config.toml
n_experts = 256
moe_layers = [0, 1, 2, 3, 4, 5, 6, 7, 8, 9, 10, 11]
n_head = 6
vocab_size = 8192
norm_place = "out"
norm_eps = 1e-05
rope_fraction = 1.0
init = "trunc"
init_std_qkv = 0.0361
init_std_up = 0.0361
lr_mult_down = 3.0
doc_mask = true
train_tokens = 267600000
Below are experts of layer 8 (counted from 0) of a mixture-of-experts language model. Rows are named gate (a neuron's input weights, with its number), up (a neuron's input weights, with its number) and show model dimensions 0-191. Each number is 500 + 25 x the weight over its row's rms, rounded and kept within 0 to 999. Numbers have three digits each.
Before each expert's rows: "comes after" lists some tokens at least twice as common just before its tokens as in all text; "mostly gets" lists some tokens that are sent to it at least half of the time. This comes from a sample of Wikipedia text that the model never trained on. Tokens count by the router's weight.

# expert 219
comes after: "\n", "-", "\n\n", "2", "- N", "- C"
mostly gets: "- Occup", "- Location", "Scientific classification", "- Phylum", "Personal details", "Personal information"
gate0:516534486543497531539432503506513521530530526499522475472502487501513455513478480482486534507508541471504514486500511512549479491488482482502487496516463494469524457473493490524478463562490530509464503500513542512534466516511522514486505511499528492531547515461531493488518480499531455542532474495495505509478463503503484460497504497470505515510480517472496530458511471459523531464514449533474514570535470463543503519488506486494489480489503475515504515543490531516525506477521486489541474505559478507539550492506498476483553524535491519484503509529526501514506466485479496505
up0:482514497512510488513537459531503499467478505485528501498520500485468453481507529516471480508497509489493489506489517443498485500493544504505500517483515505536499462514458473494500496497475466467486530496489495489483526550485500523495502528477512491487498481453477541452518479490522505476519466502495475525490488500488509486484477447487519547504497472503544529473527501544490471466535501498518511498541495500522593479513465559490529499480511531524500548544499524539455464485474541489489554531484544511499499528491503517515461495488514535517537477532491553505547471531482481493
gate1:522504522481493517500509499494499509479489464491494486551527495512490495482498502518492485495474503484500548503490500477485476509471484472504509480520478490515517533500543507490491531495494529534444519555506542520513556511503441570491498447503484505446508508502534523497458511488515519532490466488530510513486486458478503514496505483505498488497512526522470486506533556496492497505443464511489515471551502512455515462481428488509490534507490470477484506464476549490530477469519503510492488470468514468476484449521519429473498498533515500514491521509493514549479483436486490502
up1:470492524517488491505533493476510491483475535498495487485522495508448505506493540490469498497491478519480502486544482536488519460517512478474530509497479524493519527491519505520461493448497536486487501482471503517510523477519528452502517497455472522417499503491505498542506471502481553511488474488463493484444491408502492488495442529500512486540467493535480440494519500491505506494526524491530535476476493508505519493541487516497452536507479496506508510487457526492483547469473498527495492472529533500513514528480506485484513522531506462458496519487488518520521509503539466569
gate2:527487462500466493514492498517469529530502532520529504454515489495440492488510492514525464508516472514450488516482493510519528493490444479500485543496506508456485474497470502503479494494528489485431484508515442510517465472488496550495484503485520487497468519483461500528500529494518509514476516497497450518488500492504485432456521472536489518475444487466505487470525458481475514510476503529496477477539452484523513495516505530504526533493447467514536537465469465556518489460474485484513482517490494448500518507491488535551533526513473467503509500495508479521475521487523487509
up2:460518476490499471506506543478512497437505471511479516492533541469468476522503492543494522494491480521489507469530520458475502549541578533518483506449471480530503519488456474507532469499500509492537506482543479466513489481502492500455507506500514516469484463488545482467515469483524521550513516493489505505500494483430483516487423456495501478504487519523484503520440491497486484479491495503508520516522533491482490509515486502510536507515510500532515467491495470508547516529482500459472499522496490489502515472517576517503503512481490499480495521476448479512471489522519519471
gate3:513476458489515541522479473519451491486521548489460481478568528517492515516507499512541542517469506553492494507537525509501492535503496457538496508458483482499480479491512529474516525473508503486463510494503495520464483493501454516537524517533508477469496477481487466495525507495480515541488538487548491479478509482488464477454505492474468486515550482499510518503534462499459462527503496514505493482543548503504495512497492497473465543487440496493496543506491522514512509515462459512542530459490495437511469513468537501509499476473504548505534495466470515517495479501505529481
up3:535469484453517481543488493479499500500471506504508510489501507531559493504508484456461525505516414499510504527500541490485481518513488504507564478479454507525463468501484479533467466530506478534520502487498489572494499571486494494484485474503493495494501527504486464537504503491509540506490510492500485481484538499490480530505511471513449540552484515542510489532500538492479496529503479520481489536492486510502522504502506514465497495517548512499531509446474462503491470499495467460478463488459520503523464486529514490455499506511516490539469484521454494540458506500525473486
gate4:446518458495554529490553494448521514470539493521509537475502492472445517485517493509498534495493484456480491490477529420503536507510481484471485501516476509496516526530527517465512552477476469524522485463499531508481485510535495519488476492505537471495439476480531495490543523511465489510498520473483479503501518515509472447549491498518479514498507462489520542487507518516519516490481503492496480503494524477476556480478494494478563497520515512460494499487448517533495515494515456523481534501508506512456497492459530497512480489497505456497508491515474486497528480501478538448
up4:478524491500493460500516498490450459488522515463486530491448489537529461536491545522548492511552495493514514529451536474510535480487512490516455488475473473537514498515492559531474494506551487515526477464489497489526543464500439484506508505521492500521514465482514518514504494538495535560516441513517492489508487522476496507482523503489511526529526487515518503458530474499458523484496508524515496531510514508501520487489487453490513542521489497459470542526482453515506522472481480516525478543511486491535516518483514503490522519494508466526538522540502533525486485492466478538
gate5:512555450552553481445501501501500495482503487569461506499478430501490505442467486492485449495477466489498462456509502483544490527511489489492473517498498498506497548482511508467516486502511547530540454464521515524456516521500490489492485521457522472512516499522484512541471517487532473493462498519488515499503539472511529477514526516536522512475520500532507496541481496531497482495518506456477497503493516481470467444558509483512515536524510445510506478548477499490515478543500497499481479523505490484465488503501496518450504515512499501503482493478470504488457493495495485487
up5:496436477489522492441522476517509546518473493554518472518503493470553495507489511564517471499485483540478485504496518497448511519493491475496499504541528500509511515529508515497560497536466464475510512513478500490512525532493545530430472463493524466494544485483506503489494504474526512500517491518496493507508485490482469485472477493514483514542501500474519477510457480456489538480473524493528537497524503484487508524493507555518517502506537481467509485563537477509514453426492500490508501488491505457528529517476500494494485441513508480501492491484456514504506500519527457487
gate6:520541487526500475506479524462497502530495528462492524485507488534523530489478505510483488510483520471505502470514470469545488486528538509502560513469557534497512476522508520516518558501507522471540492527504526496508492491535475515476514506517530519470503497482488532541509487503485488485563530497477479471493508523516464488502473522495445479479496509465498479488497555447487487510487455478552498457501517513492490520534482450486537506483494557448513508519465484498474486517539522489487506582518512492495515537500502531450494475485494536506499500509481488498512515470455483531
up6:522483481520533500502460512520507509463480505496518514527488483517510486469550502500471489478519489515490461456545475506506485512478485509517510474502524521498522552511550494451496537480463476521473512521519471539519532515520535493536495479495531512495486495548499523523497529471437478497491504500523437483502496490492479529526490505479505510506508501500456474501506508516499499503504530488508496523529498524519499518452538498501512479514487472491488503539489467547459485561488502516533512480485449473509496510544526445511497501483519440494555550488449462569493484481465515493
gate7:444544503518523486470499497491529472476514510531474483539512473529492462464525498494488466537544502507544531511445515504499522511512490529403456489446518505468498478504535498513511473493482524488498452510511475529498533495527466506475470500455492477490487516485477456502503507496501524486498484455508496524496467496493470476435499502525534512513548501547506522501502489491500562498479477488524492468543500463503536494497528520497539524474514504490510542480484479505528502447496512537506472460508515451488508486523509499473513512510497474498505521489515474511464461517513499526
up7:474484499515512467501467516506517508508531459443467542543521535523518532519508469437497462475498504491535506499470462487483489528450470506523521495492511514497470473503481503487494512527509488502486549516510512510482499516484502495495508462481520542562518509514517550552536448511538540504479529509513512509445525486492533483516506478502499516516473485485467520531491482532502461510521463488485489472486508520524473533546459498496475490515473508502505522538522507504484448513476446491498490466498491495544466532510490509520496461533542491514514461497473473481489461451482464504
gate8:528527508509523497502507517510512527520564553516512512471481530543486496485474553507449563541482486529498525503474481510492475447458524512464473536520548487474499488521489498477493474518532499471519503479523501437532464524497502523536509505487499499543506521521519490537463525501503536522490484482502507486521531485480472517520466499503506512484514480515495502499465464484497477473494466508501533509518560528512485461468487550545498487522471548532520572518528495473494507508522495468525475514526512459499505461511497478480507497485513471520510525492522525463535489473514487511
up8:492488510500473466478554470468496511506525499491538501471509556485468489482523511547485467496501477464496484565471529487498481520549548456489477503480456516533501552457482501483452483501460512516546510499521480455502509535550494492513479503488507500496505473514505509513500484478509501522457490562495484499497519508510466473518465457518537486517476506496489521562488510488483495458509528532483530522468509497526461516480500502488451493499500513573514504481521486530515469481489504515502533486523516482480460512485530509505549497503474511501499541481463487519530510518511474459
gate9:494470569469506492503484516498489522475466494521529494501493523484497492498500486538503501521486505506465510493506510483473506488498457494477520489446517484447509496480517447513503534498484528485430526488478501484560453495524463526501483469453517502491475535468523522517546496438477505487470520517570510503521540488497491510517533462499472492547489519489495497509488455549520469509527470501528520489501469493499497510490498478476532511489488483531537496525456501462518507524500476536479508502509520494518498456521452453484520539484455496492504497553508501450498479528509508473
up9:492465474484500498456489481497510500503500488498511501493506520518474529504541507500532537513518514497517524536483461464452473497498498476521519506486531545509500478499505482466503491505491516494515490545534526511510524545475531497484496535559477481566516480528517516510432533530498509493545537542500483481511486471510506448515524497483504461529527493489470516481528452552511493486505469489479492511475497500500486498490524522465559487487519531502526494511515489520515551508516464492509488471476518523577470488473524469547470494533490459523541497457498491541490517508493482544
gate10:489519511504513500514482503489492505510518479479536518525488487546520514501492499513503550456479516497549516525495504475500463448498496491487467488503458524499474521564476501499507498500571492523542478523508549521520515518494501475524532499528550505517470515497535518488557516494494527513507477509449484525506536534493522500461484499470494453457520502528493500466496444518525493555452496469504500527525495508508526487512528462444503477506522480464466546518518471545511531487500461512507482509517530487504514494532464542452500510519504540491532503507539502527466478488524505491
up10:554493501467486444539485486493480545486521538511511497510480544489456517499490481504470534514529528467492484523481493501526494483475508517494517508493539447503483572448481527486532508498505530530482500548524481525520499463516500521488510551560542543492488501506502509507472504537506549506524506474522501505547498503532476461496490486458536505551491463499487481497466483492519516498491480521488460473504460498451570477535518510539512510513521486500510529530513478490477513514476516506504509489512486478482518566504511459518473520474507459523482482524512492489524499515484504488
gate11:489478463524481480542504492436529452510488496524552543461506519552471467530487448521485537529515473515517474484524477468520448530526473538513534496504502500498461515509499535494486500462516469482525505553537486514513501535514478479518466518531512490519523497511499500493517508497529497513482511514513481465467514477514474485517534507464520475493539514463522460529537481517487484493529529489506525478539500535457473453522498519527523467517508527498505497475502462482493517524475519495521491488519508501508512534530481512483481501530513562472483469485512509537545534469546518499
up11:518471474508498515495524462486502493487447508524509513539514500525446521461481507476517514459513485508518493467480491479474488516494503514493502518522513502483492503567555506508516475564526524474494491530488531524520493517487477513474520552503514501517508484492454543504524549520521483492470502463511471521481517493507528479469558471474495547526490521545502513509527480516485495494518519484490526488513453552505465466508472492477527482516523455449436481473496491555477457446510507509483488458490490480508518476500499506498533521529491499515522479484540465514484518496510547526
gate12:497444478488543491451498489494512510468466501495496470465498468505473492507472459496487492527479511526475489478477486547509524467505524473517530507463471511500525481470499521489519465471495514503472484525469571469500504551517505495448458487528546478484532493534500486520476456520521509503480525488538451516521472494516545492514503482511525542492551483479486504509485492498491449479489513489544504462495521482462516452503538503513531538473499495503522517511530501503553500522499528478510467478469501500520513445492478547517549465506493490501473488517519551489522521532482490506
up12:504518490523554489529517527512466508423504487526493517486495518504525508496531498541551481518460519449467471450536492493535499504523524448477493511504519516473478472531458510520493555500529534504514503490511500465587462452509504508476525493480478474505514521504482451487487505501490493475485523470489510498463461522509495504507479488478444522517514473491534470469491497482514505524530516484459458507511496485493514510493453518477523532517473506525493496504496534496518507516511470503480460454488489491504501516547514517556498480536520534512456507482494477517503527528540492513
gate13:549538484514495462507522458526483515463487435492500477532499500512509530463437514500464506475486528474449508527468520538468482503501480485508497511493521504476491487518515519536517506504451506515461482490501555518512503509497532485530503457518482525510510517479476532505481519470526560507496512480508471494524538518511507435500468487452467527479470522474481461494494461528532487463506475509494463527525513511478510508499478510485472510509507457503512483488490488496502546473511460473487526479472506516494507556500469525492497495515500517478529505557526437490515523444515493486
up13:464509504493469517496513526544489512473503485569508457544519467526513517484515514506490495519520465550493526496497487520476518469493482451524452510504496521528520482490516494450513475486499460515491509444453471478500484506495500470499490501510513498522498461505473466489493515521510468561512514446484511501497523495498512529478518488509452494548504522499533488495512511496523542497496525495513539505488559458497445484524534508512529492492486480474484491483491530522487468538451479502488518508486524450529488503502506444521495494537516500499530511510463545560483470456538479531
gate14:459505481527517520482495488500523516551516582514487484489516474523491454474497514560516480515484470538533505464484497523489479535493484508515468517533489510500518505529502510489497500563477514548493499482473525517483502497500483537502515477503535470512479538486505516466524502517496504455493531498459537519502481469508485448505508486484518485495510523497491511525511471544497501495513495530514505472519530547561512476538491484498524524473510449533515521463415530522524485475525470472527468508457487507488494508547493489455518515475472500487511472519501483490457492502536543489
up14:511477492480518458474509501539499522514497500476499492480480515500508528519485501519509530488523494559486447523523469503483551478483484522486543507468510498527535566509511484492521460448504488519550499486495505491473559492492499470479508477544539527466502501533497431477530502480499474469506494496497511506469542515500492484461498441519520526505479509507480538514490492471521512471474503482494472488528492509534454507472479482487502481509499539499473452477487521526484499574471506499468499499460419466506523494529500439512484502514502493511460484506501487524501508491507518463
gate15:504512507484500446490525499522510544490525503516452552489488538501493518517492485507514502506480472482527477502437474487533478523480501522466532508502523486508507493462478514458526520483475501522512458495462490513564526499506514504507475515477535502514538504534557500491485466488500476480515481494507489509517475510503515483517508524504541511459526536460525519484445501440522492500478436510498526493496533473485526484545494473505481490481545503502465551461470526488459513505530520523548487483550533447517517457490470476488522490468546487505480504490541510488502515510486522487
up15:494470529499451458474506482534466512490507505529494470491460502474552565523446541469523500472525500504456475451480504494543506528494525460476509472486515512514531522526471481523481507487478502487553461532509511511492504501497517490503506511475513563494494504468523491507500540495485474488471496495439499478445498483488481508475545529480497528531497528475487520499487520489480491455473522477499496505465460510505501471476482565486524484536502491501478537496492464478485500546494489473472488489509513543496473492499487485537524500506479444474482514511521477505568530481489497502
gate16:491527498535502564482528523496519529494544498463497529471489534480479495553493499496521520482474481511477527504490505559510520512519523497468558477490518543472499499527464481479503474488535457537496493497507506500508529481506478530537490503479475534491504552504484520524489545476461505505492484487515502476521503538488513485515486466502496485464540512451495467540497500472472500528483498446497515519523510533489442458517501465490478488505503560522472486534505507516483490481511520468484488502494474517503484483512542454457459536497481510495510520553490442501499496514530549457
up16:489512543512463485541509514509485545500480509477482480493531482487555495508500491453419449482534527519505510493515480513488496507488503529521495498500505514470519476493445511475495530535484493479459521489488478473494544537534512486476531522515505493520512534470484506519521511475491538522509493525482503495495493489480469492478491531507474536517517507494492469462535501530525501472449517542520518557509490483520557559489508496540478508493527511486492475500509507511469486482485465496448515477532519484476508493493561489486536498562483467521490477538494494558498469493487473546